From a checkpoint of a small mixture-of-experts model trained on Wikipedia: a softmax router, 14438 steps.
Below are experts of layer 8 (counted from 0) of a mixture-of-experts language model. Rows are named router (the router's row for the expert), down (a neuron's output weights, with its number) and show model dimensions 192-255. Each number is 128 + 24 x the weight over its row's rms, rounded and kept within 0 to 255.
After each expert's rows: "comes before" lists some tokens at least twice as common just after its tokens as in all text. This comes from a sample of Wikipedia text that the model never trained on. Tokens count by the router's weight.

# expert 13
router [163 107 103 109 128 129 111 130 141  71 128 101 118 120 172 140 177  84 122 103  98 134  86 151 144 138 105 136 110  99  91 106  82 127 103  91 148 126  98 116 138 130 156 101 122 130 116 162  94 117 135  82 102 124 157 108 120 157  87  93 132 109 116 107]
down0 [145 157 184 122 132 130 117  95 132  96 133 140 137  94 151 106 107 118 100 140 177 154 102 123 125 133 141  96 125 160 103 128 130 101 107 139 147 111  79 115 126  96 127 125 129 176 140 160 123 114 110 107 144 141 101  98  60 117 145 128 145 175 103 102]
down1 [136 107 101 153 131  89 141 136 134 157 123 120 137 143 127 138 143 126 116 176 137  85 133 127 171 117 128 112  59 141  95 135 142 151 129  95 117 120 120 154 147 158 117 127 129 100 125  96 121  84 113 156 131 132 151 154 124  85 129 171  92 147 164  94]
down2 [100 138  87 143 145 131 146 116 149 122 131 159 172 150 108  98 132 125 107  94 127 106 137 124 155 151 132 135 128 127  90 112 131 149 146 136 124 116 158 112 135  99  95 163 128 104 127 106  56 162 147 106 132 121 100 140 110 101  97 148 126  82  76  94]
down3 [180 108 101 113 176 140 128 137 113 136 131 101 100 139 103 129 134  77  93 144 135  88 140 125 144 138 126  81 101  97 121 139 154 136 108 164 106 104 148 117  94 164 136 117 102 117 113 129 147 138 118 136 169 139 127 163  82  83  75 119 100 109 122 150]
down4 [ 95 133 102 129 135 130 137 140 113 132 152 106 105 149 109 114 155 129 119 111 129 101 128 158 108 124 169 168  96 125 130 113 149 123 119 152  85 147 154 103 141 131 138  87 120  87 121  94 113 128 114 106 114 109 125 130 101 136 122 121 149 135  73 113]
down5 [135 116 153  80 131 108 121 128 118 123 116  96 147 133 125  94 102 128 128 109 143 113 132 101 144 143  79  96  73 135 145  81 113 106 172 130 112 109  87 123 155 111 123 112 125  87 123  95 111 157 164 115 132 104 137 152 131 120 109 127 131 141  58  92]
down6 [115 179 160  72 108  97 115 119 100 108 108 139 136 134 119 142 102 166 138 131  98 129 135 127 109 127 131 147 133 134 108 164 130 113 138 107 140 106 137  97 138  83 139  84 118 113 164 186 178 128 139 127 151 121 103 129 165 174 108 133 164 173 153 181]
comes before: "| ", "|", ".", "; ", "% ", "–"

# expert 17
router [106 130 107 112 146  73 123 167 158 138 143 117  99 141 149 103 155 147 106 147  93 131 114 136 138 116 132 127 134 151 111 120 138 120 115 141 148 132 126 104 139  97 147  98 159 153 107 112 111  92 117 120  99 132 145 123 147 126 172 117 118 101 125  97]
down0 [158 114 161  97 104 111 121 105 150 139 125 158  60 108 143  83 114 118 157 139 134 132 125 117 145 105 109  87 158 132 151 116 130 127 105 167 123  96  94 138 126 164 123 151 113 169 102 124 159 131 122 118 142 112 148 137 102 180 145 139 154 140 166 137]
down1 [159 168  92 169 142 133 109 147 171 124  79 112 158 148 130 129 104 150 107  94 117 153 142 111 135 106 104 153 114 142 115 115 176 113 201 171 123 139 132 120 142 156 112 165 140 155 110 152  73 183 129 113 175 113 107 111 128  80 130 130 139 156 147 164]
down2 [124 126 133 142 139 157 161 164  64 142 103 112 163 146 157 141 119  92 135  86 138 120 136  99 136 116 133 160 146 144 159 134 131 142 151 118 115 171 102 128 129 114 126 121 157  94 131  87 143 149 186 119 102 103 123 145 135  99 139 124 145 127 132  97]
down3 [144 146 139 151 144 128 102 167 145 112  85  93  97 120 140 115  90 108 119 113 141 121 128 133 132 144 128 136 137 130 178 140 149  92 149 129 125 179 148 129 124 107 148 137 148 115 131 121 131 119 118  60 140 153 150 123 104 144 131 136  91 170 146 143]
down4 [146 159  97  92 157 162 132  58  85 136  94 116 121 147 182 144 134 103 104 144 134 124  82 116  63 149 128 117  96 124  82 166 142 121 148 114 127  95 130 103 120 101 129 135 109 121 159 130  84 121 114 106 112 146 138 118 130 161  95 123 128 126 152 123]
down5 [ 73 150 145 125 119 100 151 118 166 142 151 126 149 130 159 129 132 130 142 133 121 127 110  76 157 139 161 124 158 114 118 133 123 114  78 126 114 162 133 104 108 129 131 150 138 167 134 155 171 112 133 131 110  96 140 154 111 112 133 183 138 139 143 165]
down6 [ 90 120 128 108 147 142 175  95 108 139 124 136 133 118 110  80 128 104 140 156 116 128 131  87 107 120 132 133 160 187 112 110 122 154 144 119  61 119  76 143 108 111 112 180 134 145 117 184 162 179 113 111 141 140 135 141 148 105 136 112 106 131 128  99]
comes before: " ", "0 ", "1 ", "1", "2 ", "2"

# expert 44
router [117 134 144 122 141 147 146 110 120 166 130 127 129 102 140 110 144 103 155 136 141 115 166 107 101 154 147 122 122 123 167 118 146  97 155  99 133 164 123 164 152 103 164 105  93 115 137 129 134 160 136 168 179 142 151 123 133 128  93  94 186 149 123 132]
down0 [103 124 142 177 100 141 127 175  95 106 117  82 124 148 144 114  97  87 122 143 128 130 152 122 150 113 149 140  96 155 106 129 132 144  99 110 131  94 144 127 146 132 130 154  75 143  87 155 101 101 122 129 111 136 127 151 146 158  88 111  97 136 127 132]
down1 [137 147  85  56 167 168 123  94 133 154 132 131 139 134 133 139 127 142  89 124 116 116 145 143 119 169 104 111 133 167 107  95 135 108 122 161 112 116 125 132 166 133  97 140 123 103  97 105 109  97 112 171 128 145 119 104  94 106 122 160 139 116 121  97]
down2 [119 118 116 122 113 126 129  87 105 136 128 127 120 150 129 135  86 119 153 137 104 152 148 137 163  89 101 137 143 139 130 148  91 111 130 148 133 121 157 137 152 118 143 140 153 103 127 164 174 127 174 123 175 129 152  91  92 141 140 127 115 104 146 159]
down3 [132 139 132 114 113 106 142  85 101 105 103 115 142 136 133 113 159 116  97 101 156 168 133 159  67 115 104 109 146 126  99 136 153 114 137 132 122 152 143 106 123 136 167 129 134 107 152 193 165 146 141 100 123 114 132 141 126 126  66 109 106 132 126 147]
down4 [110 141 148 128 107 146 146 132 120  93 120 131 124 141 165 171 140 155 137 148 127  58 144 176 145 107 151 131 146 108 148  98 149 144  98  94 135 140 126 108 145 156 135 153 117 109 131 109 121 139 117 108 136  92 133 157 119 147 157 160 135 102 138 132]
down5 [133 119 100 127  99 133 158 182 147 136 120 132 136 136 137 125 110 104 154 116 116 105 153 128  75 138 109  98  99 129 115 127  92 135 129 145 135 136 121  97 162 122  77 116  97 128 132  99 136 113 127 147 116 120  99 113 138  94  94  93 160 111 145 123]
down6 [138 149  68 123 183 115 100 127 129 138 128  87 129 116 143 195 123  65 147 140 120 156 129 158 158 119 131 105  95  80 124 131 144  94 113  90 143 144 111 129  76 135 103 100  88 115 151 130  99  89 100  85 134 151  79 142 107 113 129 181 151 115 150 109]
comes before: ": ", "by", "\n", "(", "code", "name"

# expert 39
router [ 74 152  99 177 119 107 136 107 126 146 120 122 124  91 124 101 139 127 111 119 142 147 115  98 102  94 119 115 164 106 138 110 150  92  85 107 107 129 171 114 117 120 143 124 113 132 165 147  98 154 127 149 139 144 115 147 168 126  95 124 117 134 130 134]
down0 [149 123 144  94 139 121 122 138 149  96 124  84 110 109  84 110 163 154 140 115  89 148 124 135 125 158  87 118 160 110 107 123 116  87 134 161 165 136 117 129  73 106 158 129 132 149 140 158 116  88 123 136 111 140 138 142 134 161 107 154 117 138  94 182]
down1 [101 128 134 117 166 140 149 117  75 107 139 118 136 109  96 117 130 133  92 126  98 127 137 123 127 137 132 127 148  95 143 116 132 168 110 138 149 107 103 106  89 107 146  85  89 109 134 108 136 104 125 118 113 126 118 131 142 117 113 113 113 113 106 127]
down2 [154 104 104 137 126 112  99 158 156 123 132 136 150 100 142 112 128  82 138  85  87 162 121 115 113 122 156 112 136 155 165 139 167 156 186 128 181 149 135 167 155 133 160 143 137 133 102 117 114  75 174 122 175 140 140 143  88 139 162 158 131 119  96  89]
down3 [143 124 168 152 173 141 151 138 137 166 113 123 142 130 158 140 119 132 108 142 124 135 132 103 131 151 112 115 151 121 100 157 132 113 119 128 144 142 132 104 109  84 141 116 122 137 174 118 140 122 181 104 149 161 181 126  81  99 124 141 104 147 116 102]
down4 [206 115  92 129 138 143 190 155 123 136 164 162  89 119 158 121 155 141 127 140 144 160 133 152 120 112 137 141 128 159 129 134 123 101 109 129 111 133 149  99 113 160 140 107  80 129 144 152 150 153  98 151  99 102 127 144 129 103 120 179 112 130 124 128]
down5 [112 123 131 136 132 139  99 115 123 108 173 152 141 116 120 120  98 122 108  69 128 132 114 152  85 115  99 110 129 103  90 116 114 118 160 127 107 137 178  97 122 155  84 139 113 111 137 125 123  70 112 124 157 127 138 154 109 145 135 110 108 136 116 111]
down6 [106 134 142 133 129 132 118 131 166 151 126 155 132 131 124  95 126 121 124 137 102 144 155 164 113 137  69 152 149 116 130 141 128 145 166 122  83 121 141 112 128 155 171 103 146 111 117 101 158 119 104 108 117 148  92 150 142 142 147 135 145 132 164 128]
comes before: "==", "The ", "In ", "===", "== ", "\n"

# expert 3
router [134 121  75 143 113 105 143 110 151 102 135  89 107 161 144  86 130 107 106 112 151 106  93 130 180 126 112 102 160 122 123 110 133  90 135  95 151 132 152  77 131 182 134  89 114 154 101 128 125 151 153  92 120 143 160 135 143 134  90 140 121 109 113 145]
down0 [106 122  94 131 129 102 110 147 187 133 140 114 163 155 118 150 108 121 109 104 117 119 146 148 137 118 152 121 118 134 102 117 163 149  88 151  94 142  92 111 131 125 165 190 129 119 108  63 120 148 136 110 133 139 110 147  95 141 130 105 173 155  87 153]
down1 [137 167 121 112 165 156 124 150 109 138  88 132 138  93  96 160 101 141 130 179 110 140 123 128 135  93 114 117 127 129 128 152 136 121 107 147 144 126 124 126 129 102 156 106 132 132 180 108 128 162 158 152 114 131 144  80 138 123  94 142 118 179 120 139]
down2 [119 140 127 123 147 117  77 173 119 124 117  52 142 149 158 123  95  93 145 121 150 166 142 115 116  94 128 122 160 132 104 152 134 144  97 107 125 146 152 116 164 108 124  94 132 143 135  87 121 122 143 130 123 108 134 152 115  78 147 161 116 162 128 145]
down3 [125  98 142 158 127 142 160 170 118 136  89  99  78 138 132 109 145 158  93 142 101 113 111  89 130  99 119 139 143 132 113 130 158 119 101 155 109 123 139  93 127 169 107 132 113 100 142 106 102 168 163 127 174  97 139 141 132 106 185 117 120 158 114 146]
down4 [166  62 127 131  84 130 124 100 107 126 124 119 128 120 117 122 164 119 169 175 147 115 114 130 109 190 140 105 148 109 173 160 129 143 138 178 138 148  97 110 164 160 125 109 121 147 135 133 148  88 152 110 169 133 138 128 149 118 109 112 110  79 179 183]
down5 [141  85 135 122  89 117 136 133 124 109 125 125 107 132 129 139 144 158 128 109 143  92 133  99 152 118 119 138 176 112 105 153 109 168 148 107 106 132 155 116 120 134 115 140 116  77 111 105 134 116 163  77 124 150 127 169 113 107 122  52 117 117 120 127]
down6 [199 145  98 131 117 179 156 109 135 150 130 132 161 148 119 137 108 103 127  96 161 137 132 138 101 121 116  91 165 131 124 100 144 162 142  87 145 137 137 166 150 151 134 164  85 104 141 131  93 113 113 168 178 139  93  95 126 120 117 121 103 120 170 114]
comes before: "The ", "\n\n", "He ", "In ", "It ", "This "

# expert 26
router [152 114 134 116 118 138 135 133 133 132 127 138 101 152 141 175  92 170 132  88 126 147 148 120 164 115 147 123 129 158 108 158 145 137 115 141 175 116 133 112 166 139  95 168  93  79 114  90 167 114 114 114  93 104 181 129 133 135 114 124  77 123 106 141]
down0 [132 105 118 133 107 136 102 116 126 112 128  90 139 150  98 149  97 178 161 122 165 123 148 159 117 155  96 157 127 133 113 125 130 130 114  79  99 104 162 127 134 153 155 124 121 125 146 136 156 120  93 149 137 107 133 146  89 157 107 146 107 146 144  89]
down1 [108 108 144 148 127 146  86 116  68  85 123 149 118 119 112 121 101 107 123  93 115 163  96 119 134 123 107 128 105 118  64 121 156 131 111 142 109 140 140 122 140 157 130 167 138 129 128 103  85  86 127 140 132 150 129 110  92 149 120 151 156  98 119 135]
down2 [ 57 154 182 121 159 142 175 151  98 145 131 139 129  95 142 111 124 108 129 158 102 117 106 165 150 128 132 127 149 129 135  80 118 141 138 140 162  80 152 147 133 102 125 124 157 115 128 128 112 124 116 144  97 159 111 155 118 121 130 123 140 140  98  95]
down3 [134 165  87 108 108 155 106 113 156 110 122 139 119 109 124 115 122 121 162 142 132 114 108 117 161 165 167  87  98 126 128 142 121 123 116 132  87 136 163 138 134 163 164 136 176 119 104 157 117 132 146 145  87 131 122 140 122 101 155  94 141 123 118 110]
down4 [125  84 139 110 144  97 146 115 137 131 131 113 145 136 150 150 130 132  90 126 157 136 161 114 109 146 103 150 156 133 136 175 159 109 124 109 100  89 134 144 111 125 106 104  77 112 176 132 152 148 101 186 105 136 108 106 135 107 129 164 138 106 125 118]
down5 [139 137  98 157 105 142  82 122 119 165 145 114  91 141 129 134 137 134  81 180 125 128 144  80 100 118  97 151 160 137  72 124 141 100 140 116 156 148 142 107 142 179 107 137 146 120 134 167 131 122  92 123  93 160 146 128 100 132 118 125 159  93 152 103]
down6 [114 148 116 137 127 142 114 150 151 153 136  84 124  91 103 145 113 130 153 131 141 147 149 146  74 104 110 160 182 157 108 160 145 103 133 122 162 127 110 129  82 133  83 123 162 117 122 147 150 165 136  77  98 161 126 159 148 131 116 148 179 156 137 141]
comes before: "s ", ", ", "'", "a", "o ", "ers"

# expert 35
router [126 137 175 107 149 123 128 171 124  96 114 124 123 140 135 134 105 158 106 141 130  91 166 127 126 114 115 125  78 145 133 133  91 104 114 151 117 107 140 116 140 128 107 143 147 107 112 100 143 129 134 118 148 159 170  91 142 105 120 135 175 102 119 145]
down0 [170 114 111 140 120 135 141 100 102 114 108 104 113 171 100 117 114 135  99 113 125 153 112 107 115 123 116 122 145 119 143 117 114 150 133  70 108  92 172 140 118 168  93  85 150 118 171 130  98 140 147 125 135 109 136  63 189  81 112 154 100 107 135 108]
down1 [149 122  98 160 104  66  96  76 146 109 124 110 112 134 135 152 121  79 130 152  84 121 130 141 110 142 129 127 143 104 138 107 140  80 132  96 153  77 139 108 153 156 134 120 127 143 151 179 102 111 114 137 117 132 162 141 139 159 107 126 132 109 133 141]
down2 [116 174 141 114 174 117 131 116 119 124 176 130 102 131 166 114 113 160 142 127 106  73 116 116 145 125 113 115 146 143 138 152 169 114 119 153  72 179 138 108 160 158 119 128 108 115 142 147 131 192 153 130 126 139 108 115 180 118 155 136 122 117 119 138]
down3 [152 147 139 100 156 176 155  72 146 127 131 138 146 159 112 107 101 150 133 154 122 108 109 111 106 153 133 150  86 123 115 132 154 101 148  78 138  91 130 124 112 102 126 169 134 117 119 111 144 126 150 125 144 130 160 118 143 143 159 167 116 126 144 126]
down4 [125 101 126 133 108 155 116 111  96 138 140 139 149 117 107 139  97 148  75  78 108 146 132 150  97 164 104 118 142 141 120 117 150 109 141 154 186 124 148 143 114 105 131 138 148 185 139 128 132 111 132  92 129 172 164 112  87 147 116 135 120 158  98 137]
down5 [140  91 102 171 159  85  88 176 157 120 162 128 109 125 140 135 115 116 141 100 160 167 144 153 154 122  99  99 129 138  92 140  96 125 131 108 155 115 108  89 135 134 122 153 108 185 142 131 128 112 147 106  78 134 135 116 115  80 129 159 116 165 130 168]
down6 [148 125 144  71 113 101 124 118 132 130 106 133 135 164 134 124 121  98 117 160 121  99 147 124 141 141 155 166 122 154 126 110 139  75 131 165 132  91 108 137 118 101 114 125 125 127 145 121 128 128 144  78  88 147 103 142 112 114  98 175 149 115 106 181]
comes before: "the ", "a ", "to ", "be ", "his ", "in "

# expert 22
router [141  96 113 119 107 128  90 102 135 148 111 142 110 102 162  96 125 161 151 151 187  99 161  87 150 150 174 121 120 145 116 136 139 101 127  96 147 117 131 132 119 143  90  80 129  83 170 137 148 110 120 118 146 123  92 139 107 121 119 141  53 139 112 156]
down0 [108 160 144 148 149 113 157 105  87 126  84 113  96 137 136 122 148 153 163 108 144  90 164 122 145 142 114 137 140 123 160 141 141 170 124 105 148 140  91 134  79 135 104 122  90 126 159 120  84 108 128 119 118 134 148 153 128 120 123  81 128 152 120 118]
down1 [158 111 127 111 148 113 154  90 133 117  96 136 150 136 171 140 122 129  95 131 112 147 100 172 119  91 140 120 131 115 136 143  98 145 161 108 158  73 137 115 118 173 142 113 165 120 171 131  84 160 146  83 103 103 118  77 134  89 113 124 146 147 122 191]
down2 [ 98 118  65 142 104 148 161 133 148 152 152 142 108 106 141 140 107 112 121 160 112  81 116 137 126 139  93 119 109 122 102  67 125 123 119 136 128 119 111 111 119 116 119 134 143 126 155 127 141 192 111 135 118 116 171 108 141 104 142 131  96 151 113 118]
down3 [109 138 123 117 162  88 123 142 164 152 166 168  71 154 134 122 147  90  98 106 126  94  92 162 114 119 141 141 148 122 110 154 122 167 138 140 132 145 106 110 122 106 166 129 143 135  99 107 127 119 155 129 114 122  84 129 125 126 183  96  94  91  70 114]
down4 [149 139 142 133 150 185 117 128 131 128 100 138 135 136 155 116 142 157 150 192 163 157 139 111 158 152 108 105 107  96 115 149 102  88 103 144  92 116 149 118 128 135 167 141  92 131 154 100 125 119 107 144 150 133 111 127 153 146  86 131 106  94 172 116]
down5 [ 82 146  84 165 117 157 147 138 112 138 101 189 123 148 139 167  58 141 133 106 110 131 126 141 150 144 130 104 129 163 128 156 128 108 122 147 162 130 133  78 152 166 107 139 131 106 134 120 116 123 154 129 151 125 132 106 123 112 170 157 133 149 112 153]
down6 [ 92 120 122 167 129 108 155  90  74 133 119 154 132 107 178 150 163 116 117  99 114 151 140 134 123 158  93  96 129  99 153  77 105 154 116 112 133 155 123 129 109  82 182 141 179 111  77 134 171 163 138 167 168 167 160 143 131 114 136 114 168 159  94 101]
comes before: ", ", ". ", "\" ", "-", "'", "ing "

# expert 6
router [ 92 128 161 124 150 126 160 155 130 124 122 104 112 128 132  97 114 153  99 161  84 123 172 141  96 103 116 113  96 153  89 146 107 123 140 156 112 160 147  75 134  97 143 127 101 141 120  97 140 134 128 110  95 135 137  78 151  87 132 131 191 102  81 142]
down0 [138  81 154 105 136 155 121 167 102  92 141 107 179 123 108 165 139 106 133 109 134 184 109 129 156 145  78  91 142 136 136 167  84  98 118 154 117 157 143 116 134 125 142 134 121 117 122 115 108 115  97 123 117 148 142 128  84  99  97 146 139 104 126 161]
down1 [107 111 124 135 134 140  98 129 180 130 144  94 112 127 117 131  88 123 148 124 100 140 129 151 149 138 110 111 156 130 112 139 135 120 128 138 159 107 142 122 153 135 140 147 139 115 124 131 165 102 137  59 145 141 155 115 100 146 113 137 118 138 148 112]
down2 [159 122 121 140 114 128 130  83 153 133 169 159 142 136  96 135 138 172 109 141 105 148 117 123 146 147 159 120  98 163 114  97 111 137 131  91 103  87 153 142 164 168 122 152 164 160  74 132 113 149 117 148  94 106 154 125 126 126 155 139 137 164 155 172]
down3 [109 140 127 144 156 117  97 172 154 135 145 151 164  44  82 108  94  94 135 124 159 153  75 153  96 142 118 157 136 157 144 146 103  91 135 115 136 120 121  89 122  93 148 135 102 110 138 127 148  92 166 119 139 147 141 136  99 160 138 135  95 148 102 116]
down4 [102 100 125 133 164 113 136 153 128  73  91 136 134 146 113 119 176 123 171 114  94 146 163 165 132 151  56  95  94 168 101 132 126 113 155 137 140 169 130  87 133 131 170 135 129 112 106 160 136 127 111 152  87 164 149 134 100 168 129 144 105 159  95 188]
down5 [114 172 165 120 116 111 112 136 112 127 113 153  99  99 101 141 153 124 108  96 103 165 142 119  88 152 102 160 128 107 159 130 139  97 144 117 133 119 126  85 116 115 129 127 131 151 145 118 106 117 124 179 144 125  99 142 147 176 126 110 114 129  67 154]
down6 [ 89 122 129 158 123 178 194  99 116 122 158 151 138  96 160 130 142 162 136 172  88 149 130 151 154 142 136 117 132  80 136 109 165 166 114 146  99 125 136 155 144 137 150 135 145 115 162 108 159 122 132 152 105  97 138 119 162 144 134 154 120 170 130 161]
comes before: "a ", "the ", "to ", "in ", "not ", "been "

# expert 37
router [ 93 109 108 161  97 145  75 145 137 155 148 107 134 150 134 126 115 118 156 116 140 111 129 120 130 141 136 109  90 138 158 130 164 109 128 124 144 122 146  82 145 125 151 135  88 174 109 127 119 160 174 138 119 155 125  99 141 134 140 112  94 104  78 159]
down0 [104 104 141 119 159 103 115 132 130 158 164 146  94 153 170 107  54 137 148 131 146 129 130 131 145 106 106 137 128  88 144 101 147 115 149 184  88 113 130 118 116 131 135 128 136 152 107 144 139 122 160 147  95 122 137 101 155  95 126  95 152 138 122 122]
down1 [136  95 111 144  80 118 133 107  72 161 125 148 125 151 145 105 142 132 145 100  83 109 131 135 153 170 153 113 151 107 111 142  93 140 102 124 145 164 146 129 136  88 120 153 122 113 111 175 140 110 123 117  96 117 120 115 156 142  92 154 111 122 117 151]
down2 [ 92 142 125 130 131 120 103 126 154 153 143 146 117 140 147 149 136 153 154 141 167 173 142 148 131 128 125  99 147  93 144 129  85 119 139 131  78 137  79 123 141 166  86 146 115 129 162 117 124 148  99 161 117 135 121 149 105 129 124 123 127 137  87 136]
down3 [ 82 145  85 143  90 107  89 118 102 103 114 103 110 126 136 135 172 109 132 130 147 116 177 118 163 130 139 121  90 142 122 136  89 147 123 119 136 133 117 133 135 108 102 107 164 107 110 120 116 144 154 114  99 135 167 114 141 165 178 131 156 156 137 101]
down4 [156 146  97 119  79 131 141 163  94 128 104  99 133 112 146 163 126 115 131  92 101 119 143 132 107 137 125 142 145 139 123 149 117  96 146 142 138  83 104  90 108 166  98 127 131 132 102 157 156 157 147  47 110 153 141 159 132 151 149 116 116 128 105  98]
down5 [150 135 108 101 123 152 141 107 157 123 169 100 113 133 135 115  90 156 126 128 138 146 119 149 165 140 176 115 109 106 125 103 161 100 114 117 129  91 144 133 132 133 157 110 112 131 107 112 161  85 161  79  85 100 184 133 129 156 112 158 109 124 152 138]
down6 [115 185 144  97 138 136  95 117 158 134 120 125  97 154 137 135 130 100 133 146 119 111 142 136 154 117 109 160 139 156 113 112 141 144 133 131 158 149 130 129 185 105 159 108 123 141 121  93 158 106 125 145 137 147 106 159 107 142 123 135 145 128 165 119]
comes before: "- ", "| ", "\n\n", "\n", "The ", "|---|---|---|---|"

# expert 21
router [140 106  88  92 148 114  97  97 140 126 124 147 118 140 131 142 143 122 123 111 131 141 135 133 133 124 136 100  87 121 110 116 108 126 143  91 119 109 147 145 153 109 142  81 138 139 146 174  91 121 109  93 152 149 131 127 137 124  96 144 141 125 118  90]
down0 [125 139  92  78 116 149 144 166 147 148  94 180 145 129 124 154 185 127 164 138  84  87 113 117 149 154 102 155 122 125 120  95 158 147 111 107 126 113  98 159 145 148  95 147 124 104 157 152 142 137 145 129 117 121 134 151 134 159 113 140 119  85 110  85]
down1 [160 118 147 184 116 167 128 153 152 140 149 169 131 124 153 132 134 157 121  99 128 170 114 108 128 141 121 135  92 156 149 107 126 139 108 107 114 113 118 171  96 139 156 130  94 132 104 149  98 116 115 137 105  61 151 102 150 138  94 107 137 124 116 102]
down2 [121 158 135 134  81 125 138 119  97 154 101 155 141  87 107  85 121  93 131 104 169 105 136 162  79 129 119 121 143 127  95 128 164 157 132 115 107 109 135 156 111 156 119 113  99 134 110 136 104 116 127 140 112 134 135 117 109 146 123 119 175 138 154 100]
down3 [125 117  93 131 151 123 141 167 153 114 128 134 145  99 139 109 128 104 128 113 156 142 142 107 125 138  80 120  97 134 102 141  97 146 158 139 143 111 191 150 117 137 127 144 107 111 201 114 132 110 131 113 118 109 141 108 124 114  99 163 126 133 100 131]
down4 [105 139 174  95  96 188 120  94 129 136 126  82 119 181 129 148 158 105 126 148 104  84 108 130 105  72 102 107 122 118 126 149 100 165  75 116 103 162 159 131 138 108 114 151 108 144 150  86 127 118 190 176 126 101 123 133 135 128 159 148 122 153 142 124]
down5 [100 113 160 125 161 119  81  98 168 123 138 176  76  94 151 136 130 154 115 122 123 166 124 161 111 141 179 164 126 148 104 109 176 136 103 188 144 148 106 107 130 166 173 124 121 160 152 114 129 169 122 120 106 145 170  75 153 145 170 112 157 130 147 121]
down6 [117 115 119 156 157 118 138 111 155 137 123 122 137 123 138  91  91 152 144 166 130  96  81 154 135 150 141 130 165 101 138 134 139  85 113 115 140 111 125  71 123 144 120 117 117 127 133 129 125 150 154 111 135 133 118 163 135 143 150 112 153  94 125 132]
comes before: ", ", ".", "-", ". ", ",", "ing "

# expert 25
router [115 140 159 118 166 115 158 138 127 117 106 100 130 140 132 135  98 159 109 129 116  78 146 131 104 110 109 109 111 139 120 143  93  96 135 150 130 125  91 116 131 136  98 177 148 151 159 107 106 121 123 137 111 162 154 140 166 114 163 166 158 128 149 140]
down0 [146 138 127 143 101 103 119 129 162 152 134 106  62 104  97 131 133 111 121 121 162 120 151 107 149 117 136 130 113 131 105 157 143 131 110 104 161  72 138 154 149 124 128 164 149 125 143 101 132 171  83 164 104 135  78 110 134  78 122 120 127  80  85 135]
down1 [162 151 141  91 134 149 126 144 144 161 108 107 148 109 131 175 129 125 155 115 131 161 135 123 145 113 159  94 112 103  90 117 119 143 129 144  95 124 122 159 104 101 118 152 112 114 137 168 115 103 145 129 150 134 124 157 146 147 141  73  90 131 141 183]
down2 [128 133 111 121 118 125 132 138 137 110 140  93 123 134 109 109 166 126 146 148 100 117 144 152 146 123 113 150 164 146 107 156 148 108 165 165 138 157 107 144 144 117 134 133 124 124 125  87  86 101 142 132 123 148 110 166 102 113 155 114 121 123  98 106]
down3 [107 174 148 146 144  74 150 108 137  95 142 147 169  92 164 118 104 133 121 127 119 128 133 118 123 100  94 124 145 130 104 156 104 106  97 144 158 121 130 114 106 152 164 131 134 112 118 151 132 121 132 133 148 102 157 152 141 135 126 127 127 121 138 135]
down4 [144 145  97 131  91 132 147 152 105 153 136 132 101 139 176 140 129 186 117 140 119 105 107 106 140 130 108 115 146 117 136 177 100 161 118  82 114 131 150 123 149 103 167 134 132  98 143 102  91 179 153 133 161 125 143 137 133 132 135 120 143 119  98 161]
down5 [ 81 135 127 103  96 139 112 108 126 181  95 118 161 111 159 113 159 122  89  91 156 100  96 141 172 155 158 163 131 157 139  88 118 135 129 112 140 145 154  97 132  95 144 151 141 100 145  81  94 147 137 117 107 142 134 126 140 114 127 145 140 141 115  74]
down6 [109 141 148 158 115 144 125 133 120 165 128 134 150 139 117 139 146 129 117 153 184 151 145 164 130 126  92 131 151 133 145 152 140 113 104 116  98 114 111 132 122 106 138 125 115 112 139 151 200 108 108 145 102  98 141  97 137 120 134 113 109 117  98 104]
comes before: "the ", "a ", "his ", "their ", "an ", "its "

# expert 23
router [116 132 148  80 131 135 141 122 129 123 142 140 114 177 140 136 147 139 165 132 170 128 119 131 120 127 143 139 135  96 112 113 140 136 140 142 113 110 171 182 147 116 144 103 108 137 141 119 145 147 152 131 157 108 147 154 116  91  88 114 101 147 123 130]
down0 [159 142 109  74  82 159 133 117 155 150 141 126 124 139 119  74 147 146 117 159  96  98  88 110 119  99 122 189 121 104 126 130 177 151 136 108 145 125 135 115 105 114 136 168 113 122 122 124 122 113 143 173 114 125 126 119 147 102 111  98 119 134 147 147]
down1 [100 115 113 191 113 130 115 167 153 158 123 144 115 117  96 156 119 115 100 137 121 143 145 139 131 133 136 114 137 123 151  76 136 139 109 127 115 119 146 103 136 143 143 108 111 124 170 133 122 149 152 130 113  98 136 145 129 118 107  67 130 130 125 137]
down2 [185 122 144 151  89 112 113 147  90 129 110 175 121 158 115 160 128 145  97  93 104 122 180 166 110  84 122 123 134 119 108 120 149 162 161  80  99  62 118 158 154 133 141  85 131 122 154 165 151 111 131 141 134 129 124 133 112 168 108 171 118 137 167 126]
down3 [173 142 124 142 143 155 101 105 109 155 155 143 124 114 125  95 139 145  85 165 153 177 109 133 144 140 124 107 156 142 141 125 133 113 118 153 120 124 115 142 157 160 141 138 109 117 121 139 158 114 127 157  87 112 106  98  70 106 141 125 148 115 127 173]
down4 [133 132 119 134  89 104 151  89 161 104 117 107 157 141 128 140 147 133  92 118 105 156 140 113 100 127 136 136 133 106 140 129 155 120 157 136 149 129 136 100 116 104 132 122  97 163 151 116 114 139 138 122 145 170 158 156 115 141  28 120 149 141 113 125]
down5 [137 108 136 124  98 154 129  75 118 120 169 124 100 155 148 107 148 143 104 118 175 146 103 109  89 193 149 107 116 103 139 136  97  79 106 147 147 139 137 115  82 132 104  96 117  76  88 152 116 162 110 159 146 136 106 126 157  92 108 127 132 119 230 106]
down6 [136 140 164  80 161 102  52 166 156 155 142 153 138 194 121 106 129 141 172  84 182 135 121  85 129 164 104  98 170  88 158 140 106 143 114 146 140 110 107 134 121 154 106 103 154 133 132 173 114 139 152 106  80  81 155 148 144 150 120  96 157 124 145  91]
comes before: ", ", ". ", ".", "\" ", "; ", ": "